config = dict(
    moe_layers=[2, 3, 4, 5, 6, 7, 8, 9, 10, 11, 12],
    lr_router=0.00146,
    beta2=0.98,
)
Below are experts of layer 9 (counted from 0) of a mixture-of-experts language model. Rows are named router (the router's row for the expert), gate (a neuron's input weights, with its number), up (a neuron's input weights, with its number), down (a neuron's output weights, with its number) and show model dimensions 0-255. Each number is 500 + 50 x the weight over its row's rms, rounded and kept within 0 to 999. Numbers have three digits each.
After each expert's rows: a language model's description of what the expert responds to. This comes from a sample of Wikipedia text that the model never trained on.

# expert 9
router:463522395495561370567496575456504612450529527438497537486503381475469503479515508516533562543493434536680339542471474491391523558500562503481381489538575449576556462567509462448417497494503510534508527499494488517573499466529451587487619491430576529516596479532414465470506508517525497564410467414448548488519473548493550494460490491463491539472485470525549388560393563517459540534541465432496430450503579450553496420583461439480506529521438540504510523488524463513455515513481577509497500513444467463525508547541571520478565482475479498505531525448543452434489535453529521566506562537510462454523465633484466551496503469551460456460571514501541507404512378511534449417470535512440579476494619514530575485582486523513545469445487465472523494445500484540468574543414438
gate0:450437521470426478472581546604505506483550502450506507476568457442428537556420419525457469488442449500496575487567532517453504576485616512418505531496451464517575479483490509537590376476462428507489441480546555581446488493458589548559474531527481529510419536439551492464463441471524525514534473485469464560461439427548613421518569501494535436487584558360533550514517409531506478527492531452458503414498462432565439525469444554492480506495591454562500543507434443501518528448520482508388384507453494481473602513370485501504570537451423495577488515476469508479522459468583439536615435533551545540407551398499445567534415486498442495522496497481487476443524506430502470525570432477463421431506482496438510522591516536613459397527441484531487490498528509538500451556434450
up0:553435502537514505491530491531523374475506483479489500527454471410535461451449455527624538493591442572568503583526490426504564486497483450533465596496523464399397501481448494558465494500525481488609475500491511453593520538486565520592508504502591575460585475522518582457488408490458499507462501567498527529454529497476525543551560511580530568577540535559547464597638460445422536483466500564464469534529448482515562486509471526529523536544511448570524504479496536438521513501644492499445529554535562452495462586422594403506458496528419537591589442464496469447539450447464514560459417464439480518618456497439473543525496446488563554551510516522557550425569467562554470591547506479454495537431577522518528526481580466569458521530516514459574483494407404509469612563484451
down0:496450452443500485505533537501477476406405609445571607508491591504519448542464567480558541407531572430456512581501561530454530457509396479418430478523450471500505503507424529425444524559576399470492493477514502455506470490620518453519494443532589579456538475440492528535504600484524485516516409526471540540484408540445513567581490510495451533481497496485555444470523416545500371505412488495473530431507511438478478509483484421558580516568473535484418546510489404417415498533447464529479592503553390442454550515448516489423493469517512473494481443525465499507510502448582555507509484533538558519521495450559455498507410517493533571543515487495507605495425557547431570540458412493449524481454579521518380503501508532549514497415538385528543424417572443435497481387428524
gate1:595571540412541496487437542529484545493456461515504502505460519463506453444556488397460535536444508467493441449431604494549509379460491578557553364555516493444542520493505489505494455518477535456423512511528555555489498488470500520460507460495384428547432426481491601517547496547447511495557456468442485418520469446506465619458421517538481447474456494527598498461493499513466497474504453495488463581455384445533617507455459520480549579608513574547524479553434572592511505513543482440492528507501542482483496470505488538575491481534519535446538463360561543449484470439532510532393480513391482469521481577394507441494528408463514436433502515541488531499599495411528556447601491571417517646449489513545541501551470527518525542502537447484521488491455587536554556593445414
up1:511484542497497465430582593465486479530529527440537428416553520508508513476532521579574499455496434482508497581560452492532463580555555532551497460610500525482486466554437494539510481515521552461655467528480506594585485385455564522501506490463549540505569480547495440485413530436507508483467430504477479557479506514515494529453618541485505509414532609567506514526612434484522506525496532431485518347575457506524473535523496497510476461514420396455562582504531590466449520493473514491611527558467493510516537509637579440472476477491486425626453526547467576502622434487493507472497611600507450480498500524555507417539636549543471457493534462497505539475413503505485484487464531607517410476514492510527520466493445494545515367485512486492496530461625556432463524491492519
down1:483407573557509473514612574501524486577488449431504499512591507506442494544537529483511556550522497555466447405493514495493503513493592530557433460599488427465493476524639557511485523453390466444479490472519543512507519491446562554439533550556548516515518516535536511504445656519483583572525533566583490465494546555405498451473496477476643510465454461588532448476521491446522466560502429407521503515495459482504467581573458465522527550491487494523461587524538478493545446569539510578574491491527547486519539481516450579572558530500566510519615504592486446519497475573581544521508490551458484462475497536609406506540479493402457468489478564557490401546610566460469578476524556470484585516407568369511517577517484490530506530488536521374468507456573489509390479507544474
Description: Articles, possessive pronouns and possessive 's before a noun in prose, such as the, his, her, these, Parkinson's.

# expert 11
router:524533516567479552336492437487485483497509527620508409482522432466446528517486551450379524547555506485529643581478545521548522457488426518516538440474464448524455412471506515481491547535455503415445421501399459455528548489507500495547498495471477549542560566497573546480435418605570567503513507528488499424515488451549491481548478581451439392546503474522495590485465403533487601365460508479547478549576449537424502472498474486557483530483587567532450495467494442529455486569442432446544509560502554404453486444454424451471492497474460569414488439469500476484484536510537537553530546558495552512438500515468429468504390514493524543459454514464476562535463513403523443461471493519555497540519516494373522420518565562562525562464476516625573483563411420534560548460530470
gate0:425457573505497480448521521477510478433544543479438496448456571458514486467512449488435539549427487500532468453511566456514420474464635495478475466469567447556425449538505535498531576658500523532517565496505530507588544496498421525572515550477487431515572530570553513515564456462491480472563483456555456495544511496500478529451482568473591502466529535467535494454480448452620530487492516454388539521552461503409463492533497511476457444438459428496504458440364499654431543446551496490437450531475481435488555511497516559484516525474495489428533441459484495468491471445509500485471514519530432464389578469499582498601434523490496491504491490449474576365422448436362537549596466473560460373486423530561519501521488451467537550392476484423449595541536514424392480502454461
up0:460521512444489454545526448460483532463483481417558466537469475490533517459574494546448580436560461481502598513401526501363361533540556477448536552464523538604488517514464530584480599502464591473451473492467431548513449490418570523529567575512507469449508614475461581514509441464481578509464550514515484545556532501495466467472480453560530536428468480640546482534506532504423530535491533439416454437522501417473521463501553515587573480431548587488483580488415496553533479507456522575460510490452433418386509415544486517470480611598495494460544503554410514553490425500484533561498550475457490562460517596455527465584447541543453481511543520524468522396507470438531486566586567485412503458490463394448537469561500478576530496461447587558540557494412437459472504478475529
down0:474536533459478480579403425448435432416492500416536560497525406510495485533467518498544414520519520494424452531642528515482513505518375493509530465506551500579524487460478523472556490423452507498540465436492475423486420456478447474435478519519475527599508573501447469512442512500540505519481464529467549565497449548515493448574553557468581542478460464537533491418475492527506551536500458529438448476543425597405560425499509471505468405626572464568539553472514544465416489548414463497457561497521433478452518467484556534638472475552480609569505529420416401498593471485527521542460480466551468564466502502489505483441458465546558516559548452567520462460531575467526503566539618569535487473599546589572451532451457443596496461537511490591475561492559523554423423397501506
gate1:467521586503454517537483474479549541465477540456500494453567530514515473471527527449567568475500442521532544483429507505518494554376563437435412496491473609498523535484456449394583451480598466608491510431489527535583510511599505557543453501522551527393461576612491498489481518565532479558487473550439535396411434494446483504555622467403484452436471543493504448516412454454501501548561548488510458488443450483489575535446534446480561455542548505535541520480453449461543502591483487601402433501590516465416381443490508480485512530545576600448497474551571502576444459535571475469524461456449482553635479459525497501498461507547466475543476528470513521599497557592594479501573606527448422493474518505500483513541483472448459542488484472485485436425408555567431507440554507
up1:499575494577444482552517479467524474585506363487422485502520451396517537400497490542433429551476560485545492530478656552478463548428527422532481473466513490590521512584471463533409551512586511510613455387467537468434449513523493436523563568509471430570513441514436497510515492583505471552500494387479421520474529502498480574470520420474561557479484532479429510477505554542494479525443528562535466556538507451531528625604510543454505538397575568576495485484494524461562554561498466539402564362569536558516481559477595542493520452414487458528505432499488556455453501518550495450462546458511479502404522503442393470453576479511472438428509524419488468511554494441529435550541535456432556514432504508501546511428462540517509465542560429521470523454481398547556490465458471
down1:445473480452596478506389565557500587571490444469535580444484594534465455484466461583496482569481488496512488558587527474487453495455517419462494471516493567459491565596501489466554519517529448464506527508648527428530565507479481535506397561503534503532481473549539433607455490474556443478510567481378544521547486449470449421557546455490467542557466494516413459589574562485524498541434407488507613500479521561472460465497469538521497439499499441365510505565593428381463605531487536447573529538591592427568499556462502464553509482494525549484438528474498471546481421479463622447492479449494486414439507438509550621481581465534561486571521485481486495489532518603523426482424421511510540488561537421464473458480494511479446485513515390501416508486510500535450545533490505
Description: Geographic names and their word pieces, such as River, Lake, South, Paran-á, German-y, in locations and travel contexts.

# expert 6
router:485390495484526420453551577514446507541484462483462595567564533549429469505432411473571567482453461482444483460529495513455555590509566521498423599476571420505575485485526476527589433518506553548441561519629482504459516507499503539545523555533534383537418479510480553548488504412516461479495506455426493482472473478453462566469570485468518520440497527528403446513459467499575479471468459492527485498535534492588567559524534408405537451503480499523530495516491570468485453464552489482482555443440512374501482442518470510462426478458610493545413444562496478479580441444436563416573389443483409418448572432524541505486523558623422462430468501469462458493585490525495581560570522495510562544449492555469482536537446507551466594550456577476423473473582500550495498469386506
gate0:614505479542451551495466517532527573448486555526469406522563427549524503481488533572458463553444515495521495419481390526542574551396504450502530536542490453474507518510455476507395520507445531602526521575493498363581531537458408461476433525545507516565443509435532498489523553492460400561517554425457565511408525467532556568548543460456522390523542525500500531448516445530559410451505350454529542499506421386512490587574569482539524484479434485434357527538528447454584549569456481517533379483522438546496526588568518498479485517470511509557622518495483484450488464464646523519525464431487460468541446502504414496503504504515510566486512526424434454558466513503477504467472472512566458467501451589569504486484456454482533462429591530485494421566495539442533502536555549
up0:474570548478537561636429469449467527437503536590439428496478476493507508519421476427486516570478459403547441390484542568492437494478470588520552505489490463380465470436482400453527435525463545561448535546431572450479463486463605490485550510393502559599540474565479593454481461464533549491501532480481500521538464440425438440417441430479453524379603447375512498484453536492539538549427479597510458535557433559452507515451514488476450511522478526509605497581479594527553479406562527562521479509536554525547479435550450476531608463556554505461492470531452449549499494536533447503429454568480433546509524477473437502522489552549464551509444502415549519484612514509588546475443539465529432572493476441535511479514604571505530511491487441482529518577514417492471473541457548
down0:398613482514524471566330396455391503541468466499513484571427508488437503508535428473543470479411433479535489525561454469489486464522437489421488528523514541495558488527546436495553496583546462509596478498527492492489435569524562549572510571390491570523491488484449444399460485502569550558575521442508441484554464443509537499429536437455436472542530461553502509465478507448468547600493492513493404544523494428558491496525542515596455476594430580582559438546482570508531536487572547516549483560466523524569514553524540422471437482522440528454439493508491533435425417549533456562522555452610499449453456481509503504488512548511555465490508527436500522530430480524410533442431556527405475495578461644520544522515493637516474541490591460426542448506464518546459463415483550
gate1:440497498548482523498510499569532467521500578502493513532489513497463451436516485556497551526502511557531447520511455481447465531445471463490493478467486536533549506571486556491512412475550492488542512594477496545504502430456412445459492460515544552446520499455569486448462562534473582446413485454596514507493415570434468577476375412520468515392520500468514463481499517498519495442527603510547563552530511402429541469517516405542528501515572518564519464514492537507534538490461480572424445483618444451493521391553476600478476542428444506465563542505500515494356443503528525442359438506468481496527439563390390546399614524429448564473445482445478459378543485446397597494507399502571452451511564444470466496426523459488472440579458472429513522517497550570503459404516428
up1:549550494489458536476542475463610515508474491508484538511558493444522531517484502476519555543559451431489410533479520519515616523368448568501542387523523585465527565512511432422434471465592536513582571550410484531493381488504612490517497514558557512473560455410483503453547479543448448581493452409503532502483422461572575527421489488489435496544454617516531493478489501462527535479494519480564572445507484517514534444519547526550442482502578533508494585529498473503515546541469489533516445555553464508458525406475539516402564491428465440363506450484545469539409514466518441490447531537525535446445597564544466462455529485556439543606490525529537541505472472478346570368423371547552535588538542470573576459509490461539448556443482474483496511480478561530471551501552445
down1:435528517475488467540593427541443486491446503541437474425436590469482446427489513572517517450560538537466508515432455547458526454580546510507517535540495549502494517531597571375448493537538445488503531480490586513469503562495531528601404469476554472461430525545524503448561528458495504518489527565468490456533500527571375567468435464584441413467532477523525295542465451522552551466461547601526516547474514485480499537514469519512494478487508441473508515494451457537580444489559464432517477511596451514531511531453521545526553500478507499502509422496528533576461447527532548488500453563479507540544516577455438423530525567420530531524549818507511559432474522537469429472530489501416530520562581481476489508506501485532515507489510492424488459503492595560481532497555426
Description: Commas, conjunctions, auxiliaries, relatives and pronouns linking clauses in narrative prose, such as has, would, which, but, who.

# expert 4
router:424501482436486525495493567452513350518428461558490449486443619536518526519534536559535532468457543474488536462566557548543454473499417439550538458448502530452442486628495568548568518498460556439464410550475585581464536531597520399541595497481457561451494504505515466497520500546611457495486539557505530522532499495462477507441474432482524481555512486548460606558494486432511444535506468549520534508553475494413388605475359511452512521450532485486502481523507512508445531475542447467527484372451413593520524518509475555418443518539494540460473476462458626594496485436476503577464526513487541539515547490458550593575623440510432531579607485546494539523442453563494479531494441545513513566503439515488462519460478478490526456507388456498487497524377462434454485432544407
gate8:489564553416486483535508475480456446464381523481537469536493440475496495478518525571537369498538492567410510451502522530498504483544456482471447464590508454563533538486463444467480426496528463463627530501624566495529466441498451464474491597447513480417429465527401521540554543546413520508533439527520495508483436407530412514495505470485563526523491448475548539414547485491552557527511543438439659526493505483522533493533536493464475505457525584484512471584535506453496508473575505386482565511507533494577495509527546475444408559501557457471445503507582552573446570462495508492646470407515400472546553490530575455481559533417445464510367479482516402516474552464485598465552617580537421521499567405519494522538491611457581488522533510545520476413484569523473488495447482
up8:456460518585503552481459451535510480523559532454535555518442378446495418504572469489470511518492427465400531434465399515483503508506497460508429440506531571433476523546454529507537598499528557550525493464543562440494513442474528538511529445581534481490496506531528547523527486453417536483521581426528524612533515515500552503484472523534521505428503451532421461509472601495340462499544439515449412565512531498447578502512597565535464581504542456467395583472487566519440466609391562521565557496492524516421489539482547495516473465448489503562427472400500434514552547531578563433391550470509595418584510427587538554488456497545465529509471530524525478519446517418588439531449406366530607498567512453442547544451514458553464551502504556521444578522492441477466471540495524
down8:486556539505493476450603441456436545478451467526625470561510560508477486481589466468559545478456578538438571428499444478563487554515544447493502496514547448437445458541530547544483484352501465577505442503527451466431458568502448414505453505461513484579558554576566489426579499559467502474475520452505562557491433487419568537492488490449591509406547502480428541560461478416464463545462499537574479621476504408570500413445542523575482490548549464480471480593639506405570543467504492444502442437548452455509512534512452487527545544522515436448511553490519556454568440485525513501524577555540434471471485492498515505494431506536483516499528482497529598496546514464575434476376457507525588448577497423549651544531491504473556513559502538536523478435377434542538452475566553
gate9:669493502538465462523425485558442525428552507541474482529530507561520560434553527445553528491540487531395485453464537513524545511507511454419505576510583494442569540431477513456424418448455445506498455384424558483449498541426496577570496581521539484534505522462486509494487424473501549438486498552407462565448598439513467481520474476466470496471450475491579534464504503520436568514533541524522465465431441487550534505473633560415621457417475490468539472592577548470422511421553474518490512505556478522449487457353492546475491453503576466440435581495547422504619463468517408564538468501534531524392476488539541532465516420513576509505495531462440502551592573555469425493527575546467528533584609506546521498530518540544509428520536540469449539508381565467470490456485537
up9:550478449535496475548479532494584493457473559424486541596467482518519572486518451457459485516435582528536520428446555557460532466491480447469514424466546539442435438511519483475502560431516498521449536512537513453499540510453557511580506472552560480487458548497523395487534435518470454441496503492557518417516526433514440507490447491402496528516464585423501492419496490486529482569436628451511455478518456417471541552494485491581379464494567489449541510454433472474460477560461452457485461583618466601497403525481465525436434404384470397494447519527558477462497470433476543498483503558552443478564474398429445602527440493507517519412453521468452509596483505479457470508531418497360566493438527551483362500513400558546489522406421450502537612586472470472484514501516595
down9:497439498540484540515555482452453594525505546463471498547475462516482549493515397461460535437509451420493519495537472448481522542478522493498478454415463411543455490478497396391431419467471462455459535499431487433531526448506565436508511435504549455515495447572463598499521561447598368512449513476497448471462519540458496483472517483489491495500379437552510509434518510581548502450488539450515415531431507466545477442447433459523476418512485492611520580453536516530524468533491540517561490512552476606501549486433543484488541434475537408502595566505550474490528420405435572404495545604423452481586456502483569615410453534577550587519481475595519495494581440541525492439475465462328444461526513548560545529532474524453480469530404490532471566461460550453554474432587552
Description: Newlines, list dashes and dash cells in markdown table separator rows like |---|, plus Born and medalist at line starts.

# expert 2
router:539508540506440556460488553601544483532544596477395564513486515561572498500555509503522411525466545484534456477515443391532526482395436490540442483521480542518452549465484404487417528511589542596547548557496570472541472488431472490509484444495459572467545487479493529435615506484385503541527584386542466407543446474545419534457440379477526496468441440497433457525555477461472431502434527511531439511429428410485517443505497478532530502525438572613518493525547453449509523563570569523521462517514512545506471505483488578563557622432475453525492438481540413405521477535527524472463498406509466482538606506518524463516478582635476526541585521539534528569508457518456450438483473532570455422418542489525536474448486445467523442507497532442421410543587524515581482495567532
gate0:584447486444576509605504443479521550516461446480539421531519479488386452501515427448500466492490491491511499507529466521567596426485569422474478448558469522365473483530504481490534519489459479494482394495445600562496492586567459581533563454442537443547528548535493473479549431510489478535462533539442470516439520433524504515396488524542508441502537485516522549520510472490524506503511417474495518552449573516502430454541478441536538519578496472491575447515543496515500419505411575444489457513408501490473567407399539426535556470547529530504527552500383490542515523394396488447465455474491588494496505474573490506479532439650500455604445418594483530489576503356553505480512466482464563560518581467560507464489554510508537492515514548396454453547550358587585419490443491
up0:546548526441463520479418545474502427425517427527479439494489549504451533498465502551564454461496505472454506453465527490426408488436478538491566517595562548445538549519468400606549475550484450509495449483533483443514469378573462463433524467464519528570504400514475537516566484534515518490390506474567604463537535432537510450430565566437568528491464547501481516398529571492522422532484481470477547489598429490407473480592507426452538546466436490527432457520566542508416461511469519500512582451508498375518522583559518551491419486507514428563513473507526483483493487590541521460485512480484453504583419481554485492540604473465578534519577556588536456537368553489482488452504495653527458450484477544530416560420468438509485546442535454582492522557545608432483512501573587
down0:536442489450526476527543449542465531373479510507605418542465492553490443593429518451502458452540507435566502531489449521509383480524505532458421468462442458447526527484494384464443464489522529535460492495536496516607415492399573481423520475596544514500647560472564505461513547552446536508463442522459509495603506487497522451538466489498462467483478538388504521397503503503511443481592514481507548545498419492507498551540456530507482469576509504500528401609395521384561464545493505470486405482513517568435501530505440541479531495538517562470540425380489463528520552505596534423424511519514500510513488511468447474526528459537541624562461412589474459527502508604494583456523504515532481499476424525506440404436523551466452568527405596527412497574476564572516582532454505
gate1:396489499542378415518475485513425453467476593464555536498519573523498424520522544403583505576506561523519549432585499576493459476557484501529504411521544541417458479535524465506511496508468534550518520575435461596553497473482525470519484467450435464487458469565478534504554473525540548472447435553465497486495540555502530473460478518433457480505505462536489565598442481477515508448446399512529481492500486508543492518458446408477551568472525537456607626541510515483544503427392426444418492520550451554529499572462536470552474548547496542476491488479533483446457523612491492412530508643381455523564413534564489475509517442612496481525509451554537415429530558409482548490526601499534489581527494618628438442520447496467557508494524411571484511426469566500519581495465397
up1:506566477611454512541386562502475542493551488509556508541548459500563512481507625468523451402514490546498530628391412499471466491463460585603394453511527473460481436467537479536512514493477504541498560529484432499442451475570513425560427535569540538538394515475520546446477479434511498423470458514391448509502567429666583516451466506563443549529428582474540623494503552443495476464513555542494525490485533484475426436479509464461539467593549575429563530469502461478481532471464457481541466522607503539519543506503536477552506537527450529464507464452594540476450529556474490465513457448410513535489542514478447440467473412472525527506520489432500443476463543441601517544445543625478568478542531454460441568497481501532661512480434517509457521568511416572550561483477461
down1:456550470499590590605401551533494573491495495531489457547487612388569482405501510493491458553521530498443521477529514389490401480511405512623485552486490465557414452499521604573505519491579572553385487521530558506466550493344521397529518436464568427533542514424468456550514544501430488563425564487439502487400435516508487463517523544515536522515554540466546530549583428496585505565472512479419535537462543456457454475463449497477481509505420440470567559618467438604571562457519545440495512509471546504478497563383448641593482568483467488529500476496400480542532470489569527545467526494499507507494408483534499567533543476475466531458497508472501555547499488533411511561538510495479544556563493483482559503487556454501462481500502487553451521548499443605532538483507564
Description: Middle pieces and stems of common Latinate words in prose, before suffixes like -ed or -ing, such as comp-et-itive, eval-ua-ting, inter.

# expert 1
router:481578501482574576476482442459532400504508423464519524571432451513591532517537547541442558487584476414513514434532523488526459614527511469480596494487435570581525510542504538391527458476583508521514566455447507477442590591526479551413488414443424558513488481529537449590543370514522506461522459460603499477445458493483496493368458439485597570547484487429476589429476541578483498508460530588480462523481438577469446519387496517528502466542556498518477592427476524502490479545503453527522525605519517517370508451514439569462492455509520387492542532550528455390510463512508443479520570525562534537522582556429628513493409496548567483527487504539560432516546445529525497475495459496587499533467523525525530493430456498464470488544514429492521556501518481388412480502562522
gate8:531462490578498481487449544527434498581478436458549472506469539622379521505469464524485411555450489477481531513417570466511624538543494576505462447483522434476504489453505525546458443508428492392538576521486498457409434498440512453459590574473484496474503447440537451589388529430513493401501523527558499353461564455459493551499487521496435531432490565494502515448464520562436610564435539593420458554496577546553557450542501456475419557511534528515446543546524524444479494458464497451484458596553546457544477556461438567507528487469478464384465531484386572563446457502445453429510468527529457410472528521421455532536487570479436478486548463530435506425450502476432413553560489508440575490566536560476468493553490501384441459516514415493472485564497478487451431460480551
up8:622473436521442492605414434447493523383549491461503479522477491527477518556471521481504554590476455562589521529541471474423542473518531424457482626420521478499570559564544530599458500453510434516425442504512534459526454542516500504491557427567523497404486500451485616496525518544509469562558596456512564504518477435520442481467452443445536522532519501497500474517480499414566407419559464479446480438454490470445451471501561542509529445489474534457464480484632480504453431416585495574524536507588522415539438554390526475602598465482488464458546540556546483526459544491478484497531506522592465488455553517576515478482500446478504620568552492477537499432460530523525467458466485548592490457491560589470593516476496445508453602434439466475481564574569455405399541471499427
down8:462486494527453424539596529456538549435486511440499506447471443458373483541548504450470505513451531517534540436564531476429471512509477457500441474509533540512461571467661567510515413598555485501518551501466432571471473489462512533412549487528626535523548405539472512511576519490514452502551529490485532513400580405488415454544438482479485381532482515480403568481520489453520469337491543507526514545467410454458430485503499515515461453515529530520505429492567432531497458489494451491479488503575510452463552535647443368486498467530472470524572480481523480406525486508521482461459452447515538528468512524359477535611509460501512464501585495518486496462549524524571489483446473491505345374528450586436512478423522508576482491480503439469427469509471593499549528422512425
gate9:467386477540348476515581506482482520466463464513421566534543509458532455454513552500541543456458470556494496457534530502512442453536534512457526476454559423394430550482516452473553534507477547514437523412545616477497549557576544504370501499369586522511521490509402492494502535494511436500445464475495512461462550569547562563584522425463557540549389504570545546421491517506518509474445537530589431529543476563516493581596505387452494443531475509473570471500558360493460482503457454516491519485525468488490581426529531461482540480482542516596505535469529506536471454499501481512528549520555447405461452508450536354625429468547454546485552510480542528532566511497562505455398520485552527488529409540514480545557470456453483495538460545366428484573528489514538500590484598
up9:516530453492519487513597477522521383541508498522479401542496503395552479519542504506506489463498554555574389449549524552554471487519403451514469368510493454439375541476528474509460521574484423480541437519513550483503465476527569446594491545492482503406560516508516460414514503469518523561533481399517540597449501534575569586569537485557493419393495493594531515459535451546469520423548510571506482536462539577413544537435597500496519446514467492438506482612513507402374477563566489509466557402488522467502512449458447417568646509475476494529478448455540488474502530471541462475488464502496547551474598538522594476463486480464482590513472583494408464552569546599496485378515522448536481500526559521478511493514614483496453558586513451566484507541477451552547489542473486
down9:477552488514565502541505448579560572518591509478560510522490499467450446497486516562427551512443533505376513531588434420567549551483523456610492403540588447461517450485459376461474463493519494494484514431491512514485460461452441486496486491464548513487496503501436563433534518570546452540479435493476479487511471524567497463470550415548574561397529473535518573509507437533473550459421556574475467437550600512377461503486544506442519485463464524559542566569539559513440542400527493474480412531492440367487548633556535455556452426445527487501502513563453531509592448525531560546549502542502448579486415469500444519443459487611395469616461504569541508506473515530459447581507512488577561435628529516497490534412534491441491520449536507431466583448574520528521451544542498
Description: Words and digits in track listings, election and sports tables, such as vocals, guitar, Votes, track numbers, and plural -s in compositions.

# expert 0
router:496553414476485553458501340504460503421532466386571465429494504466475466482451512531445642489536403534553478558465493453531527549534474512450646505490493532507600454511516597521474454477461402426512434530512395526495514580452533562523544490485622578436499504530540518552424514430445530531526507579554535573466445578469479501537429427535575561585522492418445623442515565507461465531570460522512537526480511410437464404462527484511494532505529504455515494539566436484537469477478403546504573508510402484524494438396555505466543431533490484405559528425510545491542525521484471555482466423499540529478552547442510539543504386457484556460587488473537502490512505447532527579516438426508480478479500457544533570528504474566478504525533433555543471574522577579436464446528516
gate0:510494562500480470356467521501579517610569444510508503517478488450482454468533573479497522505498589455526438544498592473458494526537517398579493486414536412462480546435465507552549510494429479522631451543510514569558515443550433569537519517520528510528531478500429485624454539525448496437500426480509540509571509524486522497503502511493522589454481572520494583497474468509480602524525463583505613446506462508531513561473518516477506463470481366500482535535528632490538514504520484519535488473515478452554475585536402565538449505456507488455405446462530545533583552459434605512402497487563554516579493517605527434507563503495522513530349505443602542612539590522476501476508565538607492462474611605511451502446550522437498542516534464537395515529480504544445575520479453
up0:386407447446451553537514460486492573481505541497555491539540480505457530490526517599457535498515435520475474466502489486456489503535501491437511457538458554621500459553459533401510532557484373526440521509549465438432484448483539510520486449531573504498435456453493508378527471448663563461602523445529581587525425487502494456549503527520556479534464464519539521508480529465477587571529546468536519481452478459516490492543616468466460509403448491518529463503514340438432403540519428556454570485382492517515436479501522470478555504545471479533561483474506529455462486561483476488477536506512519610473496535499495408539471418526475469570562499487510445473386495518539475542441517560532522374437549506511472479583490533667512434497530522450496638527518507557522496478412628
down0:623508387407466589428470419419350478566445535592500546456570488534476426531510508464488512572538532542514497451473586533519586399496473497560450494619575479431435463402432435484479433440444437542550505542537453538544475522517510497514514530483467416537521486528529549468439606449536546437469521570486482490502505463464536516492484483620511524535519483477497582482478541474415584537449531522463568533536557428486510502461510513479484533562505345453528489541463604499549509480453460475477488494533445572491509556474516544463566520529530553480480518497448553621511543561445561586511533550446485491484560514494508464499452452435523610491462406401522513441418596437475460489491444411476523534524576549421548505468528480451510474484557445535426475538600524506512463518520432
gate1:514536575424456534478448500534437476479593412482453462571517523597571469449433415506478554432480504511473484507488498493523492471500556538462476517629520481533460506491456453562490572593468543509533430547554535519580508480499514534594495562576580557575535495593582558431478539489515423459549498505542568497469487532492508391473480507521505466555519569528463469460522528515596398474504555401401529522584503462560598493535469582551527509521459368510551457556387520521419523499467586486432598494515486558653576469512517561520513498470404515516466473567543447497453476493548554469442464475522514546469523484528386435511474490510599612545572412507545530493520479456448485501470434534495522474449456447442533551370564505463555481583469494537504529515477548456460566482502557
up1:442482507497627489480473474405493502507501574489545499522455546410505551524539575537456492488456502478570618529526476526463499540575380440492542474398497537509442533395504570501538419496535580495494514439524491554535446445456479492499569503402488479591448486534515424456526483524593475525386453514545487503452543565553618515466516465533572538391517515456499498458488510473582446618451494521422459533495525508464508487504523483502592472459569529414452438480536495512520565442505510605506538596470540432512539514499565456457497421560489561514607458482525648576513347502560518435512504471588438613460534412506463497452551565519495536481504472515389463477550618593533498473436517545495477456477530450494442496578501421479491527536464535511460527483478535516530442523462506
down1:516477552476518488508551502564447578462501467502546473515391517592475522647511524506473436429505492480535551534515444561535476536443514452473397445571460482567400475557321508473461444433574568533564414503469562580546482471566484484533507508512496505485592507534446607486497539503476554570403520534542474488535554530503493467595432448447462456493547566571545487575416515454501463506503493481536512454409468495588475556368567504607487465432504515544482536509552488496484503512527522519465530489499555590474520482503479465468477441398532479487339504487456536503497536457546516513497472489435458579498562459512524424519525539628618567501508388544539478479565469504420477488513496437530482555485525410437527542498576540518466437562513581476531558549436555506508546453567446
Description: Given names, surnames and their final word pieces in biographies and name lists, plus kin words, such as John, daughter, Eleano-r, Georg-y.